config = dict(
    n_experts=160,
    router_score='sigmoid',
    router_logit_norm=2.0,
    seq_len=512,
)
Below are experts of layer 7 (counted from 0) of a mixture-of-experts language model. Rows are named up (a neuron's input weights, with its number) and show model dimensions 0-255. Each number is 500 + 25 x the weight over its row's rms, rounded and kept within 0 to 999. Numbers have three digits each.
Before each expert's rows: a language model's description of what the expert responds to. This comes from a sample of Wikipedia text that the model never trained on.

# expert 11
Pipe separators and track durations in wiki tables and track listings, such as | before totals, 4:48, 5:01, Released:.
up1:510518514470529490491468537478502529501481507526504533529503508535481477494519523513460512519482554505506492533444539472482495561450471471471508464480504525488529505472488529461548481534498501528528525455485515520516504464529526475504523508486488533485481483527497481476484486495534507478526460476494525426496491538457487492493527537483544503512470508506503477508513503520492506478505488510474519523525491539519489512509484509473525459504505506470538479472498530521482450526479487474490499493504508510520477492502482493486508491460450507554492509517477548523517478499477512499555462490472477507470484524523513516522538508552540484499461508502478471532513497507507515498455485440479507496538529473492527488454490450532479515514484494500491570514508478525480488439506523

# expert 62
Short inner word pieces like p, ab, ip, ib inside uncommon proper names, often Welsh, Turkish or brand names.
up0:504481484504476548505494529504548508526520501488502493486482533514525523508449478450506508562512528507520499469473490518488495498500527530495528446511521479475512463507482460479459510483541492519502506496512503522492480502495479483553487484559521481486516524501494494496476494499505475484477528476471468513478490512530485486475536510525491470521498443520533477464493477524492527498515524538536475506496499512547495480510484482487507509455539485481516502488482505484513477497536545472485511517494512481503475488510520522562476484558510546497460528498479484444550517507495472513545537496460524508570500520500442503416528520509531509480488508491531497509488485469511517479501519513497482500497558459472518461509489439508479499502479551508495480468515549518510514503500515

# expert 9
First letter or piece of a word split oddly, plus table pipes and Thai or CJK bytes, such as t-aste, c-atch, m-obilizing.
up0:486522521448485505489528552474517496530567521490480475466483490422497492486458512511511487480538529473487536502493506498518449534536482521505443466481458443518499486488474506477516487516501477516474483451453483450503486503505490497472542505504479505498547520496415527502446458527512519486510483502507484468520473473471523463500462509471502493470472461487514469535485518497481536486483481490508502510511519478505500468486465532478489488535505506458503499504507458518488487487482525460518541512508499461500526517486518516514503504530519515503498534515482502511461490501491518483485510480513524504486482496493498525518539478512489452519510506473541489500453546493499529483469482532473523473553491524495512513527495456460515504506487487474503541477482519558480502514492545

# expert 36
First consonant piece of a word after the or of, often b, g, ph, such as breeze, brake, Gustave, ballast.
up0:512542497504448491506509511560501506479449477466514493505515465520476493447503477493518472474514475498550561498525463497531498483510435499501470492451506473477511495505489484523490501474534524463501521512516531527537511502501505512496502562511532536489506422540521448526486486485513507476524488494473488507487484531495491444501504491537506486478493502534514489483503512503523513502519505506486513495505519496548441497501446507479491476484518473536483454524468496498483540518498507493486503465520573530518466545504517464474494515487517450528460542536499487489458500510463479506486512524499498493461469524480479473464473506510494526454500533463505489510534474494492525494503494511545495463527541473520490521474502479488511514512484457521497503502508529517465519539518475

# expert 30
Word pieces like ent, ear, ust in Bicentennial or Silent, plus War, month names, and table pipes in title lists.
up1:535532490494527465524494527543502535510513524457515477507481489484498505508520500523557535494487554522479485483512499559496461481486536458501540509540480506500495490481505506470498501537505435528518486508498483513514500469515501483499523506487493486501515494446508495500482510491505482491538516544525511516487523472520487463477525510476496534504444460511501511537519500491507497517477462466508436509495524525520506502491490519467511434464503473507479528464501512485536519504544480502487489482500485496533478502498523513471460541520519473485506492551501502484541456503496480525541484474520493500497507515487550493462551507515490500490495552520480486515535481532534530519524536498484497486438539477490505449487458509491491513489477498472540541533544468509486557545520546

# expert 54
First letter of a word right after an opening quote or parenthesis or line start, such as (S, "h, r in riots.
up0:488474523448497520462472507513475523502501530499506421486513499507538511517526486500502500497521494474528486465505532510481506528495499527498467491522517500515450516477487458495459445518486455469509454529471516503518489504476499526529505436497498519479523504525463523486494486529510541490538496500467482476516509504481526490528475492522524469491504512496526496506521532457502490478519494493496510491481490485491559474463502497493487479486554499505497546517478511515548468523511525473447474515490473504501479475466478533462479520495496481472489525530519511485476505519503502531472493547441452446518508488493508489477519454474516499553487489503520546475501512505499473528467466515483515478495531517500501569498495475523511469520465476494495565495510524481489529552527570

# expert 55
Country, region and geographic names and their final pieces, often after the, in or United: Japan, Kingdom, Hong Kong, South Vietnam, coordinate ″W.
up0:476549521514515503469511469510492516487534436513485496549511465503493507533519490508483492496522510468480508538505469479481477523523501484471485543496463489460522473530533551489472483495470512524466486507479478500508494504477500518488471479493511535482461488496490443536490516511549554539468478495458535450526452528493497507474495472463535500489477523471498482492491474530525534461516481506488462545510533485522462498489500526474515489541503510485523475481502462540511482516569499458511485491503478496461474491472513534492512538488536488535474469496531492514445549488529536497497500458497452492479524520481514491507472486532543560472509484501506502522517513502475524508523504488487495543512520506480486524478434494478482525489476492501476505498476500512503541516461479

# expert 5
Short inner word pieces like ro, re, n, am inside longer words and names, such as pet-ro-leum, Zag-re-b, mater-n-al.
up0:488511466535502502504478468492485496488491514494507499483529525519486541531486520501463496473510503527512493542527549487480519515473530533480519489475532498490494491523508509547558500534475500438489507511520489545479492488508557503480492521496484502534492540461466482466469488509500510486539501551500454482501496473500483527447506494547522526524480521512514490520507451521510526499504519500552494481494485499519540537489500495487454490479544540516525481534496484512521495486494480486541525493452512530509508550488456471499505503443548503518479480482517516523549516513508477479490537496521479496467553509512487500546523530542508515524543516491498498504501533561465503496497518509491512499503488455504490526496500464470434527571474495496500545485481492523529491452467497

# expert 38
Closing pipes at row ends in statistics tables, and decimal fragments like .6 or .8 in percentages and coordinates.
up1:502472506510493491479456579503455487469472493512502534508523494518488501502524470486518505502513509488500507482516481544461478536507523501552531502496548503521511481434541504491521533514551529496439488512516534514509488470508484482469536481513572480520505549509512501445507473448498535504484504499512530504513501502507480491534522491524489503496554466498502506528483459510528542538520477463505506501482483481517493540530464506496513486523561511493494466531522497448476447468527495472579495506483507502480463488473484494469479502523518512542496519502497492500468524463492552519537487496488502512506473499513496520521513504493470462502460482463514513499460503537529479491507528476479447509526474510479489496503504503486496513525522482498463487483482513500540493496459544

# expert 6
First piece of a surname or name part right after a given name, such as Mc, Jones, Thom, Gonz, and capital initials.
up1:496456513521507477493504490523483525501502487489519511483500551491462518518511517517488477504532490458496448488490488490486486491519450511458489503486506470498539509474521502497477458504531498484481529491477479515537499507487502474523499515456458525515536493530504454514477504528507518542478490557477506513521503513490476430489509533515539497472492543523520509517513493486476450509511511506472509488493467505520501511509514561504511502457497503519491492509539475575511462542463518487471468510435481522540498493512465494534539513458464521487464470497499512507494506453485498506527523473500497543514514496546491484516494469513501489428540543482459495462505525473531467484505485509429474500495545540508497475498502512463513507511486520471449534515539475526489505477510521

# expert 2
Location words in geographic and architectural text, such as compass directions, Road, Street, Avenue, bridge, and bays in building descriptions.
up0:505492531471534494537508533495522536483492477456509509450506535542494527468528488497521542471482479525504525497481527511519458478515514505517524523495519504505517528521494490510546482516530541497491497529474477484505531512480524462555500497461476557533508487491481490509500434484542511466505468482478499524489519501497488510512478512486494504501483523476513478502492512462471510549500514511449516490504490425516528476526462547497507496484507503485490510548506504499483514477531491457477499504511477506508426466508481531523468499481521514532507568515513492501501517465447560502488493449518518460546426516509494524509507506508470501458519470502513502500507500486493439494507451518511532456488501506519499516502503478509527528517476479477511499478496480487550507502449532

# expert 35
Given names and name pieces of people, such as Michael, Joe, Robert, Bian-ca, Meliss-a, often in cast or candidate lists.
up1:506533504487474519518481509512522477515524506475492486540529493456495503518459469496463457511501481533511467479501506470519538497473504510515482496423531522491449497504452473513518507492504486540512516497495532563532474510513498484538496511535504540481546530452513508485502494509495473472549494498514480509503477526474563420477484516487501501528484495499468523503487512527467524527506522456524511500527496516513516494492492466529488478506470523492480484504497503504497487547506492501485525505511482495524491511476504513515510501516498474532538463471527505450556512467489483487501528425500484517519484503511523529561470490489540527544467529472515493518493497466504462481495448515473474501524500462492537454489518492467499484529507523524516514435498533508540483452518503

# expert 45
Surnames and their inner pieces following a given name in credits and lists, such as Jones, Williams, -ović, Groesbeck, Edwards.
up0:477527518501511467487520501509466488498525484489473480550487503504492502498517483476516543498519516544531512507516497506452468507481502500501435504516500495458496516553519533487497478503480519528496519553511516522531490485461504529501497542509483496505450482479494502492485509502482443502479497476510491524494491513484556465497502461554523477480476541523461539502502519469522488479472560487457509486488535512466501518468534508509487480523500518448517505538527486482515515460504480472505474487496489502541473490525499484541502523507461517544495466499482513569465540525512478543515503475443451516485508495536487498515489484494481518469532515467481482498541519480491497512481458522529433529503552496474486502540484481518482485471490521505485495534501456473488536494555527

# expert 50
Words about wins, losses and results in sports text, such as won, victory, goals, innings, games, quarter-finals.
up0:495544477496492539537494576498523488522501503513482516493504518518461536482512509507471491494488535509544513491500495507526496484505499489512515465533506525503476494478552475469478512512470522502473472553516475505532502513522503533459492491500514495524471504493527516467507473447508500466498499525497507477496482517470458506468474505507489509474506470545521561488481496493520486487476478485485465463490498549521493500502508487481495565480467511500463528503515479468525551491509528475517443452479486518512489517458435526456462539480467480484533498472522509461478494485526463503491470499489471459513485508494483459514460464455516554516490469473488509525514499517494459542498494481466461512498468476500464469483515532447481501484484464478477477495553515546492507491492489

# expert 7
Single-letter or short pieces starting names and words, mostly f/F, b, c, sc, ab, often in names and taxonomic lists: F-ocus, Hüb-n-er, Brachy-c-oma.
up0:476506486518497508526490504516532500494572504507466514458528483531495533550488431495487513510464512486532487491500557530464482484504492520490496519473531519516486482466516533512519505504507520490533467493433507482493498483515502506501516459508509512532527481578491532509494461493500497472463522468497479497537476537502523509499500563519506515476504509487530518509518493532501516472498495474478496496491507466499517520502476523492449471446530490464501497447482494553501469504469482525543504487421545506462518512476508499467485529494528469516510490472508496462525580495546483498563474511462487504521511508498496507511499480519500548501518467512516512532509511476547498510504487516481502465509515510486521454502479507486495488523483514510478465494518492503436541500509508

# expert 60
Adjectives and nouns after other, various, these, usually before a plural s, such as social, political, musicians.
up0:459537513529495502517495520517497517512525508520507499485484502513508531513526490533531454533442510494481492495462488514501493503506498471526479490468527501496506469492495524482467511477494504468492501493464464501518488483467484535548496492516504509522475472531524539526502498510507530491526524468530508512488501525499481455494468475468545496508500458474512503526495454470484487518508538477512492488475501521537480508512552454480497500463496546498505501487501481509511473487509508490485534497495447538525507444519486492543498534514506483514494513525529528473451527462503500557480560522515475525441492537512435531500506463543462505497524502450511486484500475502513516510465549473462495456468494502488472507483479437472482546446523467477532533471506494500505449475528522

# expert 44
First letter of a new paragraph or list line after headings or line breaks, often M or P, plus heading markers.
up0:484474502512521503503456486506479501478490496512481471490470478508514498467510475454514475514538476500482528474497546496507478513492485538496500523478448501535435495469532507540502482508467498501525522502439480488496521490507558485481515475510531465503474491503517495463502487519522463524456531519504517465523496499494503515469471461453553450493496496502495498506491493516509504495496521477526510510503529455509488556496512529492512443540510486489491536500494495484528488482515548488482480506555493488483461468469458500521444510508473506450486498485489459503456514478486518489530495529493505480457513478528466479474500509484458502490507482490485449502514532477538497490510444528450490534526474444479489505572502518503451517501479482518493469457542489528539494517476488

# expert 58
Conjunctions and joiners between items, such as and, or, &, /, but, often in names, lists and tables.
up0:498512508484502506506470504502505497506495508475508488491522478499546502492543475487500483536499508535527468516467486504476471492489471559521506524474473511546487462465520497484508483540500473536497519498515489552490508491557515528530495520471492520515454504500469498446509539484546485464490460485464522534464490513557469452521468525510478514543519481477496536494513504467510505451504521510536482503491516484541472461451554465496512441499514553499494513493473505473509464542486504464491471510445506500494468499516536496503504489475521498539476474479486511512510505485519541506495477476518499524535492450493560440506518489496511513458535491498475518535501500514483547493506513453512496541535532495510467472509487472513504514484478484486540517490449478495520524518476526

# expert 0
Prepositions, articles and sentence-final periods or line breaks in running prose, such as of, in, the, during, city.
up0:518552427495543522502487542527493494506541534519500516517488494513510531536486520482472476496487502541499522512488518482504493492513498498524474453466527551493492495472482495514514497529517503510471499532457488479510549496476468511467485447522509540518513501499515499495479476467485504500450521490494529529517511527509477510503476511501491481498491449533564521510480521467476545437495481493486559517523506503515506533480479469488494503557490479457499483487514486523483503490504501534494471498481573482509494497505511523495476508493538422498512509500500513485501516442482491521494482529546536490503508523510469547511516493483456547531442502505529473516529483485517538507481476495543545494512513495491472534507480494520543472490523503497514520491507492512496489578469510

# expert 37
Adverb particles after verbs, such as up, out, down, back, together, plus verbs and adjectives after was, be or became.
up0:452500463499497513498544493497535470489530498513500473467465472499504535494524513421453511508492452508533473466504487495496517493489543477445498510482494548460524489541483505504524503477474510513483510503536528505479523535539508504514485481486496526475499479510504514506474504477513490516495506499515493502513488488504536479515458465481474532468485460506488507478530476499489453478478487502523525472507530482543454509528553513518528496523524516485460523488480495519517499514495447477467491541489490495486561526500464476521515528529455517499511509502492490518502492434463502511495519472517476513485453495447509510467496481567497521496476526495588521536526493535485482460538437507470495532518510484471527474473516523461479510499499492488520507507532493496527525485496523

# expert 13
Prepositions, above all of, for, on, by, during and among, right after a noun or verb and before a noun phrase: fleet of, sold for.
up0:487506510539487530521484498524490522472503507519517469564495525459480526531531529444492512547488537516527474518473513473532516497497460525549468459449514459526479475483514485519507516516471484509511537530481485505507510494497510476509493470499475468498512506509529513480503521538488470499512509503468464472495519542478505507496466499495513510531475536556503542504453560522513491508500475474558507508465506489553482537477534456510525508520512522505509484479499499479470495491539463467542492510495550506522515496483477522508494498530488435502514492494494483529512582475460515523501544489513507509504492485549541481555462468505512516454526466483470495516511507485526501493526502512507486492490559511531458482502509513497468523510534534529505491477508508524529491492514523

# expert 48
Line breaks ending list items, headings, table rows or paragraphs, plus occasional words like owned, brick, J.
up0:461466496455499510496510478510484492514500475546510465496535484506494515538519511513504473509540504491492481502503508559497514472487450517496521520521478467469514539504511496544487518501498503457529495515475497541497496527509511537519542520495511508507444506508519451495503540456533481486465497498491526531487498551489515499479514491517504483518530533454502538589532504485547545508441484485525511465501504533531491498484538479506472520544514526488476511475552504509493491513501484498480518497469477474462474487456507502452516479492492491490494512490474482475495509494468540516460504536509492506518492537488486536491505495518482505494506530514478488551513519531519485506479471489479496493445534468561480508423484483507516500505519502514474540486523531553531512497466557

# expert 8
Words in sports biographies and season records, such as break, contract, injured, draws, defensive, and win–loss figures.
up0:548519548514529532488508501472461483513527532525519470481487463469519549501552486457527526517500519518450508493481520493487480540477544538525513490488474537492481519517477523502523450500474471467460486475543521555493523488548487523536514487546481506488488509506496495502488527524533475516512490476499520511501487519527553496493510535499504485533513466464540510516530495506517524499465422513481471485481519471501500474489481512522524501529492514468479472532514473518511463476523477508466527488475507495482485501516540507540510474526518519461477494495510512521480513480459494486530500481484460526509438483506516502478500459522466522509488471481510486542523496515491547546499484544505509496495483532504496504500501531494482490493481481550452568532509493559522470490529505

# expert 32
Line breaks after section headings and paragraphs, heading markers, and emphatic adjectives such as main, most, important, widely.
up0:503486469502517502500484520484479474488519512505451532465522467525527498485485501515530498454493485547492554536482509468527484506479463521465533508514502470559513465467467514517508495534518485506456498551482464465534494488524516515520474527488496497520535538478558478512513509514500505476580478520441525508517451498470495550525470459475494499516478506524519522514492450509523478504490512473507466482532520536497489507494516496484487532499479490506485479505533515488511507476497502505494503502493500474527471503479448488533487512535541479509466547497488490475554497490482483545531491490499538463510458496478486453498536540483511467495545555496505510500498502484537486487484491495436475501465508517507490478525489545480473486540457510452500532483515519476509505512510527

# expert 19
Given names and middle initials in person names, often in lists, tables and citations: John, William, James, R., H., and pieces of South Asian names.
up1:475541512503501478516482486558577524487545496470496468485532506482517500468502460532490578516523490499534506508446530505471528526547486527501519521471482536525503477464469456496560482501474536497476511523555517497471530513515514460503485495507531476503468516465544529482523489445540518499509528480530519501491480511522532475431529512508500468518484494508504497477523460531462526479490509498497474445486498486465486517516471527520488498479459495509446466563483479524539477478503446470512483502485512519524499459476509492464496508506522486497481502511492513519501503495494485504518514503473455505474500468518469509515506513516515482494520496528521496525495520487538551506488535487542478517477528473490491465488511499492507494547508473497549492528497493481533509509509508